{
  "moe_layers": [0, 1, 2, 3, 4, 5, 6, 7, 8, 9, 10, 11],
  "head_dim": 64,
  "norm": "rmsnorm",
  "init": "uniform",
  "optimizer": "muon_variant"
}
Below are experts of layer 7 (counted from 0) of a mixture-of-experts language model. Rows are named router (the router's row for the expert), gate (a neuron's input weights, with its number), up (a neuron's input weights, with its number) and show model dimensions 64-127. Each number is 50 + 15 x the weight over its row's rms, rounded and kept within 0 to 99.
Before each expert's rows: "comes after" lists some tokens at least twice as common just before its tokens as in all text. This comes from a sample of Wikipedia text that the model never trained on. Tokens count by the router's weight.

# expert 8
comes after: "\n", ")", "4", "6", "%", "\""
router:46 48 34 40 68 32 65 41 61 63 42 40 43 57 51 62 37 45 62 44 41 61 56 69 67 49 56 44 41 57 48 77 44 32 53 45 41 57 57 61 66 72 57 55 73 39 43 50 50 15 48 61 57 48 50 57 63 59 48 50 53 58 37 51
gate0:42 30 62 57 71 23 62 53 76 58 59 37 55 08 76 55 43 68 71 53 62 37 80 30 69 36 62 68 64 46 73 52 84 59 54 40 74 49 37 38 67 46 39 40 28 65 68 53 51 44 55 52 30 53 62 67 37 49 41 42 62 57 69 61
up0:42 29 46 52 19 40 39 42 62 32 34 65 60 99 40 39 39 70 48 52 36 69 42 73 81 26 08 66 29 59 31 41 61 48 58 50 00 58 33 70 41 30 68 57 25 87 39 73 63 54 64 36 60 55 45 53 34 39 42 45 77 11 60 36
gate1:46 53 46 23 58 42 30 52 48 59 27 49 50 58 54 37 59 62 45 41 35 22 59 60 57 30 39 35 34 21 51 51 60 26 43 60 34 24 52 41 50 24 38 58 53 73 39 58 77 57 61 41 65 76 53 38 24 53 45 58 85 51 35 75
up1:50 39 33 64 68 44 44 43 57 49 37 73 24 43 51 34 27 59 57 46 60 39 50 64 63 49 70 33 44 46 72 60 90 55 49 26 24 29 40 36 28 56 56 35 36 55 41 24 62 54 67 46 40 57 29 68 71 58 66 57 74 67 65 46
gate2:59 71 60 51 30 52 49 83 59 59 17 48 58 48 48 53 27 59 32 61 44 47 54 44 64 35 60 48 60 70 67 59 59 65 63 23 92 53 54 59 40 75 56 62 68 58 63 44 68 37 59 52 72 30 47 29 38 57 58 14 38 50 63 54
up2:42 41 45 35 60 23 66 74 73 31 33 68 44 67 54 65 64 57 27 48 58 41 60 37 54 57 57 40 52 47 53 48 31 42 42 54 44 53 60 60 68 45 43 51 53 71 57 54 43 35 37 43 52 39 42 38 80 59 36 34 70 83 53 65
gate3:41 44 46 50 82 44 51 36 63 32 58 44 59 56 69 56 70 79 28 46 56 51 45 54 56 30 64 50 49 46 45 49 64 64 44 52 21 36 30 51 64 44 55 36 45 64 58 58 50 65 81 35 63 54 54 49 15 24 52 79 52 53 49 73
up3:47 40 64 73 55 33 57 38 43 40 76 57 53 64 50 21 46 30 32 60 45 53 49 42 23 43 37 55 22 44 41 06 61 42 54 43 62 52 57 61 28 23 76 57 56 51 47 89 75 37 45 64 46 54 63 49 63 13 51 56 54 26 65 48
gate4:67 61 67 49 39 45 54 41 39 46 58 55 57 35 65 31 48 41 42 75 26 51 29 51 72 64 46 53 62 74 57 67 62 63 70 51 49 48 47 45 54 59 35 45 83 58 69 65 26 29 40 62 45 51 50 63 88 48 46 53 52 54 52 43
up4:63 78 43 49 18 67 55 56 40 66 55 47 46 50 61 74 65 39 51 36 78 37 43 24 71 72 23 41 69 33 61 41 39 50 35 54 53 57 25 69 68 47 48 70 53 42 49 19 44 67 29 54 34 37 42 49 30 52 47 16 46 55 51 17
gate5:77 55 61 66 45 55 72 42 63 66 61 34 54 62 43 57 52 55 46 58 56 32 27 56 62 26 38 68 31 30 38 91 60 21 28 33 58 57 53 49 68 35 51 45 81 43 48 28 78 29 56 44 58 60 55 77 53 68 48 37 49 59 56 56
up5:59 50 63 61 66 39 72 40 67 82 48 56 88 47 49 42 41 55 38 57 20 50 49 54 52 50 63 60 53 47 41 77 56 72 49 55 36 56 48 50 27 56 48 80 55 65 63 34 66 44 27 30 27 53 51 42 38 70 50 59 43 45 61 35
gate6:64 50 51 43 50 07 64 22 40 77 23 46 28 60 55 25 67 57 45 58 61 41 43 58 78 41 39 45 45 61 33 63 64 38 72 58 35 44 64 50 56 55 92 36 54 45 40 38 47 52 36 68 23 47 36 62 26 59 50 72 67 54 59 77
up6:51 25 42 53 44 65 63 26 52 84 22 30 27 36 45 41 62 59 41 45 38 50 52 46 20 62 63 37 65 50 37 59 53 00 64 53 35 32 70 41 77 37 53 55 51 59 10 38 49 58 59 54 46 69 24 86 50 41 36 46 68 67 59 60

# expert 6
comes after: "-", " (", "\n", ":", "″", ")"
router:68 42 38 58 36 53 67 46 60 41 64 42 48 53 28 59 40 46 53 47 38 56 40 78 53 51 44 25 53 65 46 42 61 79 40 51 19 48 65 23 43 44 39 48 58 50 41 69 43 50 60 43 73 77 48 39 57 60 59 42 65 37 57 01
gate0:48 65 44 50 72 73 79 53 24 51 71 33 33 41 30 47 64 62 66 59 45 51 42 82 50 67 46 42 60 35 22 40 73 71 36 50 61 65 46 26 65 62 51 38 38 73 53 38 88 69 50 43 33 37 42 69 39 58 39 62 46 53 29 30
up0:47 45 45 38 42 52 52 61 34 62 27 34 40 62 36 51 30 47 43 28 65 34 44 52 69 79 54 53 41 22 53 61 16 28 50 48 59 53 66 57 71 53 35 27 61 53 33 37 42 57 49 42 50 50 27 43 55 68 57 44 49 22 72 37
gate1:40 39 62 40 46 42 58 45 29 58 90 56 45 42 51 23 32 36 51 47 39 67 42 43 55 50 74 52 36 57 37 47 38 77 44 36 71 54 48 33 51 59 64 25 75 32 48 21 36 65 42 55 68 61 39 33 59 55 66 41 42 38 47 65
up1:22 67 16 42 39 56 59 42 74 40 42 17 44 67 33 18 35 54 61 10 43 54 44 38 77 76 66 67 48 59 59 31 57 63 58 55 62 51 64 76 36 44 91 76 58 66 27 57 73 55 41 57 40 55 56 57 55 39 43 23 77 52 55 36
gate2:57 17 62 55 33 38 44 35 59 15 39 65 34 60 60 62 50 56 64 74 67 53 62 44 37 66 38 55 32 45 52 43 62 69 48 63 66 68 44 29 59 66 56 47 81 44 65 45 65 45 37 44 52 41 55 35 38 14 61 47 43 81 51 34
up2:59 47 50 34 51 68 49 58 64 48 41 37 27 79 46 48 47 57 56 77 43 41 50 24 46 54 41 30 78 65 55 30 55 37 47 62 52 26 66 47 32 18 40 71 32 67 36 54 54 38 69 19 65 32 65 22 47 67 53 37 43 45 67 56
gate3:41 36 48 62 73 65 67 76 32 68 64 42 39 61 57 59 58 52 77 55 46 41 63 42 32 53 38 57 39 57 54 46 30 49 85 66 35 33 55 68 71 64 45 63 39 39 50 52 59 57 34 50 53 55 28 89 66 63 59 52 75 55 38 56
up3:71 44 34 25 42 58 58 56 33 18 57 59 55 49 43 61 62 47 51 50 66 54 51 66 36 40 50 52 44 21 53 68 68 44 23 27 77 38 42 29 56 53 49 64 66 38 61 36 62 30 24 32 50 30 56 42 75 39 08 32 41 44 52 53
gate4:50 46 51 88 43 82 43 41 50 67 19 24 86 32 54 52 62 53 60 59 69 42 34 58 46 35 36 67 50 64 57 47 46 40 44 54 64 62 54 73 41 50 69 40 44 58 37 62 44 66 43 40 35 48 39 78 60 56 48 40 70 63 65 25
up4:30 40 43 40 51 51 36 56 44 63 33 49 69 12 63 51 65 58 54 74 31 50 54 43 50 72 52 42 74 37 74 37 51 70 35 55 78 41 70 32 29 62 34 31 56 56 40 43 45 39 73 61 36 66 53 32 57 35 55 55 63 48 43 49
gate5:37 60 45 71 27 62 60 30 41 39 70 58 54 45 49 49 36 35 29 52 40 46 68 62 68 48 33 36 58 35 43 42 68 47 60 51 61 81 44 53 51 28 64 43 40 40 52 44 51 73 52 34 77 50 43 58 70 62 61 54 64 55 40 46
up5:39 37 41 55 61 47 60 51 36 43 45 34 60 39 41 43 40 52 47 32 69 39 41 30 49 39 46 37 44 43 57 30 53 77 81 47 67 67 36 82 46 63 53 45 65 33 22 65 28 54 60 67 30 23 70 82 37 31 44 47 18 49 41 51
gate6:47 72 68 78 71 45 66 43 82 54 47 17 63 54 28 44 42 45 71 60 61 43 84 54 48 32 37 30 56 59 39 29 20 36 31 09 68 39 48 55 33 45 80 38 55 52 80 77 68 52 38 58 44 59 29 60 47 48 53 58 51 68 75 61
up6:88 48 46 38 49 56 35 65 37 40 49 40 38 61 43 80 33 61 42 37 51 75 43 55 58 48 11 65 51 50 28 45 52 43 69 51 48 57 27 51 75 48 48 55 57 47 56 39 53 16 46 64 24 76 81 27 61 65 64 53 27 34 20 46

# expert 14
comes after: " ", " the", " a", " The", " p", " A"
router:69 65 64 52 48 31 65 55 41 72 46 34 31 48 67 47 64 59 50 59 62 75 52 34 62 44 25 63 60 42 41 78 61 99 29 74 36 51 52 54 42 42 52 29 65 31 53 28 29 53 58 59 58 54 72 67 59 56 61 54 58 74 64 54
gate0:25 55 46 43 22 31 61 82 71 80 37 29 40 33 42 39 33 37 21 69 43 33 78 42 29 34 58 48 53 51 65 43 73 83 60 26 42 65 58 34 49 41 41 35 48 53 59 43 45 59 61 71 54 55 65 72 51 59 47 40 62 71 38 45
up0:23 75 24 56 33 38 54 50 62 65 36 69 43 34 59 48 64 33 51 55 47 64 67 43 68 53 81 64 28 58 83 41 65 46 56 40 33 54 38 42 43 60 53 48 36 42 43 39 24 67 56 18 39 78 63 41 58 52 77 45 50 57 66 98
gate1:64 42 46 55 54 42 41 50 54 47 42 38 31 40 45 70 73 58 61 52 49 50 44 60 39 77 61 32 45 31 49 26 65 60 36 28 67 46 61 86 86 57 43 57 28 49 57 55 59 56 54 46 50 70 42 78 44 55 45 71 31 55 56 42
up1:72 40 47 54 78 48 42 54 52 44 48 40 37 39 49 73 52 41 35 47 39 67 14 52 22 43 58 69 61 26 57 27 49 53 75 53 58 34 66 66 55 59 66 51 37 26 50 46 40 19 52 62 29 65 30 64 37 38 35 51 56 70 46 74
gate2:55 45 73 54 42 41 66 77 46 59 60 38 63 45 56 39 44 39 61 59 68 67 53 11 40 43 37 57 37 32 50 30 56 36 52 31 56 57 53 50 43 67 48 43 48 32 51 48 72 84 44 77 61 45 43 59 83 78 85 63 49 51 00 48
up2:69 58 38 45 57 43 52 29 48 20 41 49 63 92 21 40 62 48 62 61 43 47 17 76 54 61 47 47 56 58 36 53 63 69 54 49 73 55 28 08 60 39 36 55 61 40 29 55 47 65 30 60 53 50 36 50 40 53 44 50 39 25 71 49
gate3:46 49 67 46 74 50 57 80 51 39 29 60 48 88 45 49 58 45 79 28 50 67 64 58 46 49 46 44 53 56 53 53 47 17 31 45 54 35 26 75 45 54 64 53 73 58 69 44 47 25 58 82 47 57 74 41 40 65 64 74 22 58 54 40
up3:46 42 52 58 27 75 53 31 31 65 28 65 46 77 45 57 17 40 65 56 76 65 63 53 89 37 25 56 65 59 18 41 30 47 39 71 42 34 51 48 43 59 67 47 68 74 36 53 72 23 61 32 50 75 64 44 63 30 28 65 45 15 30 31
gate4:46 56 35 44 59 49 52 37 54 51 43 72 36 43 32 24 24 54 39 46 42 52 61 46 25 34 63 31 56 28 18 25 55 38 58 24 42 33 69 66 62 46 37 62 60 45 81 29 39 47 30 54 50 56 26 65 46 42 35 51 78 47 51 55
up4:51 34 51 62 52 33 76 41 83 37 46 58 70 66 53 73 56 33 51 50 59 53 49 53 40 79 62 28 33 52 39 65 81 58 50 80 42 26 48 70 30 39 73 55 50 44 49 62 46 23 33 41 52 48 45 48 51 80 58 72 41 29 37 58
gate5:52 70 68 70 42 73 44 34 53 71 34 62 55 46 43 58 34 68 54 54 68 37 33 24 52 51 75 60 31 40 46 45 46 80 54 56 44 59 70 27 29 39 36 67 73 54 75 76 35 34 67 52 54 45 59 39 31 30 66 52 52 51 54 60
up5:49 62 47 56 67 43 50 61 36 60 53 24 59 52 12 32 50 43 48 80 56 41 40 71 31 32 21 65 51 37 73 25 16 56 59 40 76 40 67 41 38 70 51 84 63 29 69 53 42 47 61 64 51 52 55 45 46 65 64 65 35 57 44 45
gate6:42 25 59 41 58 20 72 39 51 28 38 67 37 61 36 50 48 46 43 58 54 81 74 71 29 26 53 38 32 41 47 68 28 51 45 58 67 53 43 51 35 36 46 78 60 51 71 42 41 55 42 60 44 37 79 73 48 87 70 58 44 26 54 50
up6:44 60 70 52 57 59 35 46 61 32 47 46 51 42 33 48 21 18 39 58 46 35 48 62 40 51 30 56 41 33 53 49 48 61 18 70 35 57 55 56 44 45 28 37 66 44 49 67 66 68 25 48 13 52 54 39 42 76 33 42 29 24 55 63

# expert 11
comes after: "\n", " the", "==", "===", " a", " The"
router:54 60 54 74 46 24 44 46 45 65 34 31 30 67 48 49 56 18 52 35 53 63 46 36 25 67 32 38 62 63 52 37 73 69 67 35 39 55 62 34 53 40 49 25 38 53 48 54 23 57 44 27 63 36 68 41 58 46 64 50 61 73 50 42
gate0:20 48 41 57 37 40 32 21 84 30 42 49 55 67 64 47 69 45 31 21 32 62 47 46 38 59 52 38 44 40 34 42 64 95 47 39 37 65 40 50 66 47 49 57 71 45 58 49 44 48 37 54 46 40 83 37 55 58 16 64 69 62 76 58
up0:52 42 70 22 68 19 59 67 51 32 64 64 68 67 60 40 25 57 40 52 51 58 31 42 32 35 38 45 47 58 57 82 60 18 52 47 47 19 73 57 65 60 66 68 48 49 71 28 63 87 60 70 50 63 51 38 32 47 50 65 30 65 55 52
gate1:69 48 72 72 29 32 78 51 58 18 43 42 38 52 30 66 46 61 62 42 75 51 49 29 58 60 64 25 30 69 65 43 63 85 35 48 72 78 62 59 64 64 72 41 57 43 45 49 55 35 38 55 55 47 63 66 49 44 50 61 42 67 50 44
up1:52 68 59 49 70 61 50 25 28 67 46 44 34 71 76 34 30 78 41 53 61 76 41 53 56 56 43 48 51 63 44 65 35 44 74 08 33 40 46 68 71 76 51 48 49 45 59 49 35 50 51 73 55 33 49 68 52 52 37 57 33 17 68 42
gate2:83 59 31 43 55 64 51 28 61 47 47 68 40 54 45 56 41 60 52 33 38 38 47 71 43 54 50 57 54 43 74 50 80 43 78 70 47 60 53 59 64 39 73 50 78 43 62 46 50 32 39 53 46 52 49 61 37 72 73 48 44 49 45 73
up2:67 41 62 43 65 34 57 68 51 83 60 40 74 56 39 63 61 50 55 40 46 64 41 28 51 73 29 29 58 58 40 64 56 71 33 70 62 57 40 59 46 26 66 67 71 66 31 44 44 70 84 45 12 52 72 46 55 45 62 56 51 14 36 44
gate3:39 44 39 57 83 61 38 47 62 40 55 61 78 49 54 28 44 59 48 47 58 57 51 68 42 60 53 70 40 18 55 38 82 68 42 64 43 38 62 26 40 61 62 49 44 44 45 43 29 45 53 38 32 52 46 70 31 49 44 68 45 51 61 64
up3:49 38 25 63 36 41 49 55 44 66 34 44 42 53 62 81 64 49 59 61 51 51 28 54 62 58 40 47 47 40 56 46 40 58 54 40 40 48 42 33 53 68 60 57 54 42 54 51 47 61 63 63 44 71 74 72 35 42 33 59 45 47 50 67
gate4:48 51 50 18 37 23 57 69 54 45 70 65 67 54 40 55 60 55 78 26 76 49 39 38 61 61 60 65 37 22 32 29 60 65 38 41 02 38 44 45 75 52 49 67 46 28 62 58 35 35 65 75 39 91 50 56 35 36 61 61 63 69 44 27
up4:50 46 51 54 51 26 67 55 62 61 60 36 46 62 54 55 26 64 61 38 52 46 44 61 47 35 18 71 49 51 47 74 21 79 61 83 79 52 67 40 45 34 45 56 42 40 33 61 27 44 33 19 05 29 34 28 60 53 74 48 44 54 52 53
gate5:56 47 31 57 26 56 43 28 47 40 41 45 52 62 75 35 60 32 47 62 55 62 61 54 37 37 60 66 55 35 40 38 31 35 65 28 70 34 48 49 57 32 49 52 64 39 42 73 56 53 21 60 11 53 70 53 42 59 22 55 72 45 72 46
up5:74 62 42 24 68 30 48 57 52 44 46 92 34 40 46 67 53 49 57 52 52 31 73 40 55 21 29 43 55 32 33 39 57 46 70 22 32 47 44 73 41 53 72 36 33 32 65 29 74 45 74 61 39 51 57 31 46 42 65 55 63 47 60 53
gate6:47 34 52 50 51 27 50 49 39 41 40 64 46 31 37 44 51 32 41 66 55 41 51 61 50 66 22 57 64 40 41 37 63 36 47 52 50 55 66 39 60 69 43 34 90 43 33 43 64 55 41 23 40 33 52 71 17 30 56 53 68 47 21 49
up6:40 69 74 53 36 50 63 28 59 45 62 56 66 53 66 37 64 84 53 60 43 50 46 48 61 36 59 41 31 61 36 42 54 58 63 48 56 37 54 70 50 60 61 39 53 61 46 47 27 70 69 45 79 52 53 25 63 41 32 51 29 52 41 54

# expert 10
comes after: "1", " ", "0", "2", "9", "8"
router:69 73 39 44 41 31 63 55 55 61 50 44 58 48 60 32 67 56 54 35 67 42 50 64 63 68 42 56 50 52 36 67 62 52 56 50 49 53 58 68 74 18 47 62 63 37 64 39 43 64 28 42 60 39 67 85 55 43 58 27 64 35 38 18
gate0:58 45 47 66 49 64 45 59 32 42 64 83 25 24 42 30 63 38 70 30 31 42 30 64 66 78 70 54 64 50 62 36 49 72 38 38 58 76 88 64 38 28 61 33 26 41 50 50 29 42 57 41 63 54 37 92 64 46 47 68 47 72 39 52
up0:63 77 36 18 42 53 62 52 23 64 40 48 40 56 54 65 49 45 69 48 81 60 46 55 40 42 45 55 61 48 65 57 56 64 54 59 53 73 74 49 41 39 44 34 72 32 70 24 79 34 61 70 58 33 41 72 48 69 55 39 70 34 66 38
gate1:43 57 51 57 31 41 39 61 61 59 37 41 18 17 54 46 58 66 59 35 51 54 71 70 07 56 57 79 40 76 51 28 19 48 72 70 57 22 80 68 40 36 37 48 72 42 61 67 18 49 53 43 61 31 40 28 84 72 52 59 56 24 58 71
up1:47 44 24 29 52 49 33 23 38 66 45 50 70 85 44 45 93 34 56 59 46 19 60 50 87 30 34 41 59 50 46 59 49 40 85 74 28 61 33 59 36 29 86 32 36 67 47 35 56 38 54 48 56 58 24 94 47 47 63 55 33 71 73 58
gate2:21 63 26 23 33 50 55 42 45 59 46 69 42 61 51 27 39 57 81 40 52 63 58 54 42 51 34 80 50 56 49 51 65 30 84 45 14 37 19 51 41 34 55 68 57 50 30 34 47 55 48 57 76 39 40 68 46 64 43 55 29 29 35 81
up2:42 65 37 60 58 34 53 43 48 09 48 45 59 38 68 56 57 54 47 48 36 61 61 42 33 46 42 36 44 54 45 49 46 54 54 55 39 29 57 37 20 57 71 31 27 59 46 59 64 43 47 52 40 37 46 81 37 65 66 32 64 68 28 25
gate3:67 76 51 59 70 53 75 34 42 48 61 56 66 60 58 32 20 30 51 77 19 41 37 37 58 63 67 64 58 44 54 67 48 55 43 38 59 31 51 44 35 42 70 67 60 50 51 31 52 57 41 28 98 28 55 36 69 35 15 72 51 31 53 63
up3:34 68 62 55 24 32 53 56 59 43 53 46 46 46 67 47 62 47 64 67 59 40 63 52 46 35 44 60 59 48 11 60 67 73 33 56 71 46 46 50 63 34 67 58 60 36 63 72 30 35 55 50 45 40 46 37 34 82 67 47 52 31 58 57
gate4:62 56 55 34 51 58 36 33 40 49 34 51 53 46 66 57 49 48 53 74 55 34 39 42 47 82 52 65 36 68 42 60 46 37 33 51 16 69 57 31 56 39 52 79 45 71 33 56 30 70 57 55 64 53 70 42 71 63 41 27 23 63 29 33
up4:37 72 50 26 67 88 66 36 53 66 32 74 52 32 37 38 38 60 86 47 41 72 50 39 47 48 39 33 80 56 45 31 32 46 71 45 45 42 36 38 50 35 38 40 59 67 34 32 16 53 48 67 36 51 35 51 36 40 56 34 22 34 42 61
gate5:39 33 52 24 50 33 44 53 49 49 68 40 68 65 44 33 52 62 45 50 38 40 41 55 61 75 36 72 30 47 45 56 30 59 76 36 26 69 82 48 41 39 42 36 25 36 61 41 21 52 38 34 33 48 65 61 44 48 49 54 37 38 57 26
up5:52 41 55 34 41 50 76 28 71 44 48 54 59 21 28 69 68 65 47 29 70 53 61 03 81 65 70 54 63 64 50 65 34 68 57 41 66 53 09 56 58 41 35 38 38 54 31 37 62 48 50 87 56 42 56 42 31 71 51 62 53 44 75 43
gate6:60 57 53 69 40 44 44 41 59 32 64 54 63 67 73 32 46 58 57 48 47 61 56 61 64 44 53 67 81 60 35 54 56 54 58 58 50 54 56 61 52 37 43 55 74 52 36 54 30 53 36 38 45 57 57 62 47 19 30 46 42 23 42 42
up6:47 45 44 55 20 72 24 55 53 52 62 35 50 46 47 38 45 60 38 46 66 51 59 42 41 26 38 66 33 51 53 55 45 63 17 39 55 42 39 55 99 71 60 50 42 59 58 51 56 48 53 57 33 54 45 81 53 43 52 33 88 42 69 75

# expert 4
comes after: " |", " ", "1", "|", "2", ";"
router:56 64 34 32 65 35 63 55 39 58 44 49 51 23 46 43 39 59 69 50 55 48 52 32 56 51 42 52 36 45 34 51 61 64 70 42 52 47 44 64 42 38 56 49 77 46 57 29 11 57 43 42 48 40 50 77 46 61 42 44 70 32 51 54
gate0:57 39 50 48 75 33 49 25 61 53 65 61 63 44 53 59 28 56 42 55 35 20 38 36 20 73 52 42 63 41 49 35 62 62 62 57 72 65 38 63 51 39 71 51 32 47 39 27 49 29 75 19 51 57 30 56 27 40 27 40 81 42 17 47
up0:53 75 63 48 67 49 40 44 43 47 33 70 49 42 34 47 74 56 61 38 47 38 59 58 43 33 61 58 55 25 56 50 37 51 74 38 54 63 55 54 26 47 67 72 48 47 31 57 66 80 29 64 31 61 58 47 69 71 50 50 82 51 56 70
gate1:31 37 62 43 59 63 51 44 53 42 47 53 26 58 55 35 52 37 44 23 32 48 63 52 63 34 31 47 37 40 48 39 76 69 48 54 55 39 61 69 57 52 45 17 79 27 56 59 46 59 71 33 56 29 54 42 03 47 52 76 50 36 61 38
up1:40 50 56 54 43 36 47 47 50 43 70 46 43 37 28 74 59 33 54 24 28 46 36 65 49 55 53 45 58 71 45 49 51 58 62 45 69 39 46 52 69 46 39 62 57 53 42 60 46 54 37 59 55 87 39 58 70 55 39 66 52 51 56 45
gate2:19 48 41 42 76 81 36 39 54 56 58 60 50 33 63 50 55 44 71 64 57 45 33 63 47 64 62 48 44 66 56 55 52 51 31 64 93 54 34 61 47 56 51 48 57 59 44 45 45 36 55 45 52 46 60 37 59 44 33 42 50 59 74 46
up2:62 45 46 43 67 41 54 58 75 60 78 56 51 35 60 49 62 38 62 42 81 57 61 53 38 31 33 76 57 54 37 47 60 94 55 72 49 69 32 54 72 43 44 74 66 51 54 36 54 63 57 73 28 55 73 58 58 47 53 60 13 67 47 39
gate3:55 44 55 33 61 36 56 60 52 14 61 65 55 72 55 48 54 60 53 47 60 33 45 52 29 47 56 65 29 35 45 69 61 45 56 30 58 62 48 70 48 52 70 23 60 46 63 45 69 45 50 62 36 59 60 63 37 38 55 56 53 68 56 64
up3:64 31 42 55 72 31 17 47 71 65 32 73 41 58 63 45 31 79 29 66 21 36 37 53 44 58 53 30 54 46 49 38 52 43 60 61 20 84 73 66 61 47 36 55 64 55 71 35 54 55 44 55 56 64 76 25 37 37 47 71 26 14 62 45
gate4:67 46 49 45 58 61 74 60 47 56 55 63 50 73 22 53 42 32 25 36 54 27 39 15 43 40 37 46 24 40 30 57 58 51 69 69 16 52 35 44 51 27 48 48 56 18 48 61 45 62 58 55 59 63 71 49 51 44 36 71 52 43 68 65
up4:45 55 53 56 65 27 78 17 49 28 70 77 64 24 24 57 41 78 65 55 62 49 69 59 49 80 53 50 30 57 50 42 58 87 20 74 84 56 50 32 57 48 32 33 42 33 59 56 49 70 50 31 61 61 82 61 40 44 44 37 53 42 44 47
gate5:52 79 44 39 44 56 34 33 78 42 23 43 37 26 45 54 47 38 49 36 75 69 49 45 60 49 56 99 41 61 46 52 75 63 68 86 28 36 17 61 63 88 18 49 67 59 66 57 61 42 63 68 52 56 45 56 50 56 48 49 63 62 54 42
up5:54 48 48 26 45 58 47 65 59 42 57 31 73 41 47 45 48 28 52 44 62 57 34 20 26 50 43 49 74 48 46 47 54 47 36 38 51 74 33 36 73 45 49 69 54 74 27 36 66 50 36 53 57 50 47 58 73 68 55 38 36 60 19 28
gate6:65 57 63 49 82 35 56 38 38 50 43 52 27 55 64 44 54 29 67 57 26 72 52 56 46 47 69 26 47 27 48 44 13 33 53 49 65 34 51 39 61 59 77 42 62 07 64 44 59 25 37 48 79 61 69 51 43 41 60 51 59 19 34 41
up6:83 61 16 34 47 43 62 60 70 47 36 53 63 50 77 58 61 56 56 41 49 39 43 45 59 46 40 61 58 73 30 27 58 46 72 59 72 59 67 45 76 72 61 86 68 37 25 53 59 43 63 62 56 33 58 41 30 38 57 35 43 63 66 61

# expert 13
comes after: "\n", " the", " of", "'", " in", " for"
router:54 62 36 17 39 26 75 28 59 17 24 35 61 38 48 60 74 41 52 67 69 60 41 71 52 64 53 46 45 16 83 79 55 17 81 61 47 40 45 81 85 39 66 65 69 57 19 38 36 42 60 49 79 25 56 38 45 65 45 31 49 40 51 25
gate0:40 53 51 43 32 56 53 40 58 43 59 37 46 45 49 70 31 59 54 40 63 58 62 52 58 37 49 87 54 57 54 45 64 60 42 57 80 30 36 03 30 53 55 57 59 65 53 54 35 61 44 81 44 23 61 28 57 76 56 54 41 38 43 63
up0:46 52 63 31 47 25 32 43 45 22 62 66 38 57 28 57 52 47 46 45 20 59 29 45 42 46 59 55 47 28 49 35 56 43 58 71 34 54 37 56 52 54 58 42 46 33 44 37 56 53 39 55 61 64 64 68 63 71 45 42 55 41 41 76
gate1:31 35 23 42 33 57 52 73 41 49 77 61 73 59 55 50 59 61 37 51 69 59 54 36 49 76 50 57 45 47 42 67 60 47 47 40 51 50 47 47 58 35 50 68 50 57 18 28 64 41 64 59 73 49 50 45 40 52 05 34 71 64 58 57
up1:26 29 35 54 77 62 32 56 43 42 71 43 61 60 26 53 56 45 40 63 37 39 51 68 41 41 52 38 70 63 61 76 58 41 24 39 21 29 35 50 40 71 35 68 41 56 63 51 44 46 58 63 59 40 61 44 55 32 53 55 44 44 28 27
gate2:61 59 79 40 86 44 42 48 54 48 51 66 59 65 21 46 47 41 37 33 43 73 62 73 38 68 75 63 08 41 70 80 44 56 67 44 79 45 56 20 67 50 49 33 58 26 38 73 62 31 70 53 42 30 37 37 46 46 68 47 58 57 37 54
up2:59 51 39 36 41 54 39 50 82 54 24 75 43 45 66 54 73 86 47 58 58 56 44 60 47 60 19 24 36 99 23 50 52 40 57 32 45 33 65 41 54 60 39 37 46 75 80 50 44 60 62 65 63 55 38 68 36 63 47 52 82 39 32 51
gate3:58 54 54 31 39 44 73 56 80 40 49 33 28 77 65 50 48 34 49 42 66 45 70 40 82 45 50 52 79 73 75 51 47 55 42 70 54 58 76 31 74 51 43 37 84 38 64 64 52 65 22 36 57 43 27 55 36 37 20 82 67 57 13 53
up3:49 44 53 33 68 53 53 48 68 34 44 62 66 47 80 65 42 57 39 49 61 38 63 19 54 54 29 45 65 38 28 41 61 66 54 37 51 37 27 47 30 75 39 35 55 21 59 34 58 41 48 32 77 62 60 11 65 40 68 45 38 45 59 72
gate4:51 36 42 41 53 58 25 69 53 57 50 57 58 49 48 40 63 87 69 60 55 72 53 62 42 46 60 53 50 50 40 55 29 88 20 37 64 53 46 55 67 60 56 55 37 80 56 47 38 82 73 55 40 29 74 43 35 48 75 45 12 42 62 51
up4:41 44 80 61 56 55 65 59 71 60 82 49 56 36 59 57 49 45 27 64 50 38 67 64 29 56 37 58 36 49 42 60 43 42 53 65 80 30 62 45 65 55 65 86 58 42 10 72 37 39 31 42 50 05 42 53 47 63 57 57 73 59 44 45
gate5:52 58 52 58 59 41 71 49 56 60 49 42 56 63 62 67 78 29 30 42 40 63 62 51 51 57 46 72 52 19 88 41 43 52 23 45 34 65 54 84 43 67 54 68 82 57 39 32 61 36 34 65 60 62 65 70 74 30 61 39 59 80 55 90
up5:32 51 41 41 53 80 43 57 36 58 38 36 31 49 54 33 50 65 48 30 48 49 38 35 56 55 78 60 36 25 44 51 54 61 45 34 45 49 22 71 34 37 70 36 32 63 52 13 54 58 43 27 68 60 47 74 70 68 52 64 46 26 64 63
gate6:60 44 76 27 67 34 61 36 73 27 49 45 40 47 64 51 56 56 52 46 71 28 37 43 48 53 54 58 32 58 45 65 58 64 68 42 56 62 52 62 57 37 56 54 42 36 68 56 38 73 74 57 78 38 52 16 46 74 66 70 37 47 50 37
up6:59 57 25 66 40 62 66 50 49 28 37 64 28 57 42 51 71 90 81 18 34 40 50 39 37 70 36 21 39 70 32 30 24 54 66 68 47 37 56 43 62 59 29 66 45 50 22 37 41 48 39 38 53 35 24 89 42 25 58 77 68 54 45 22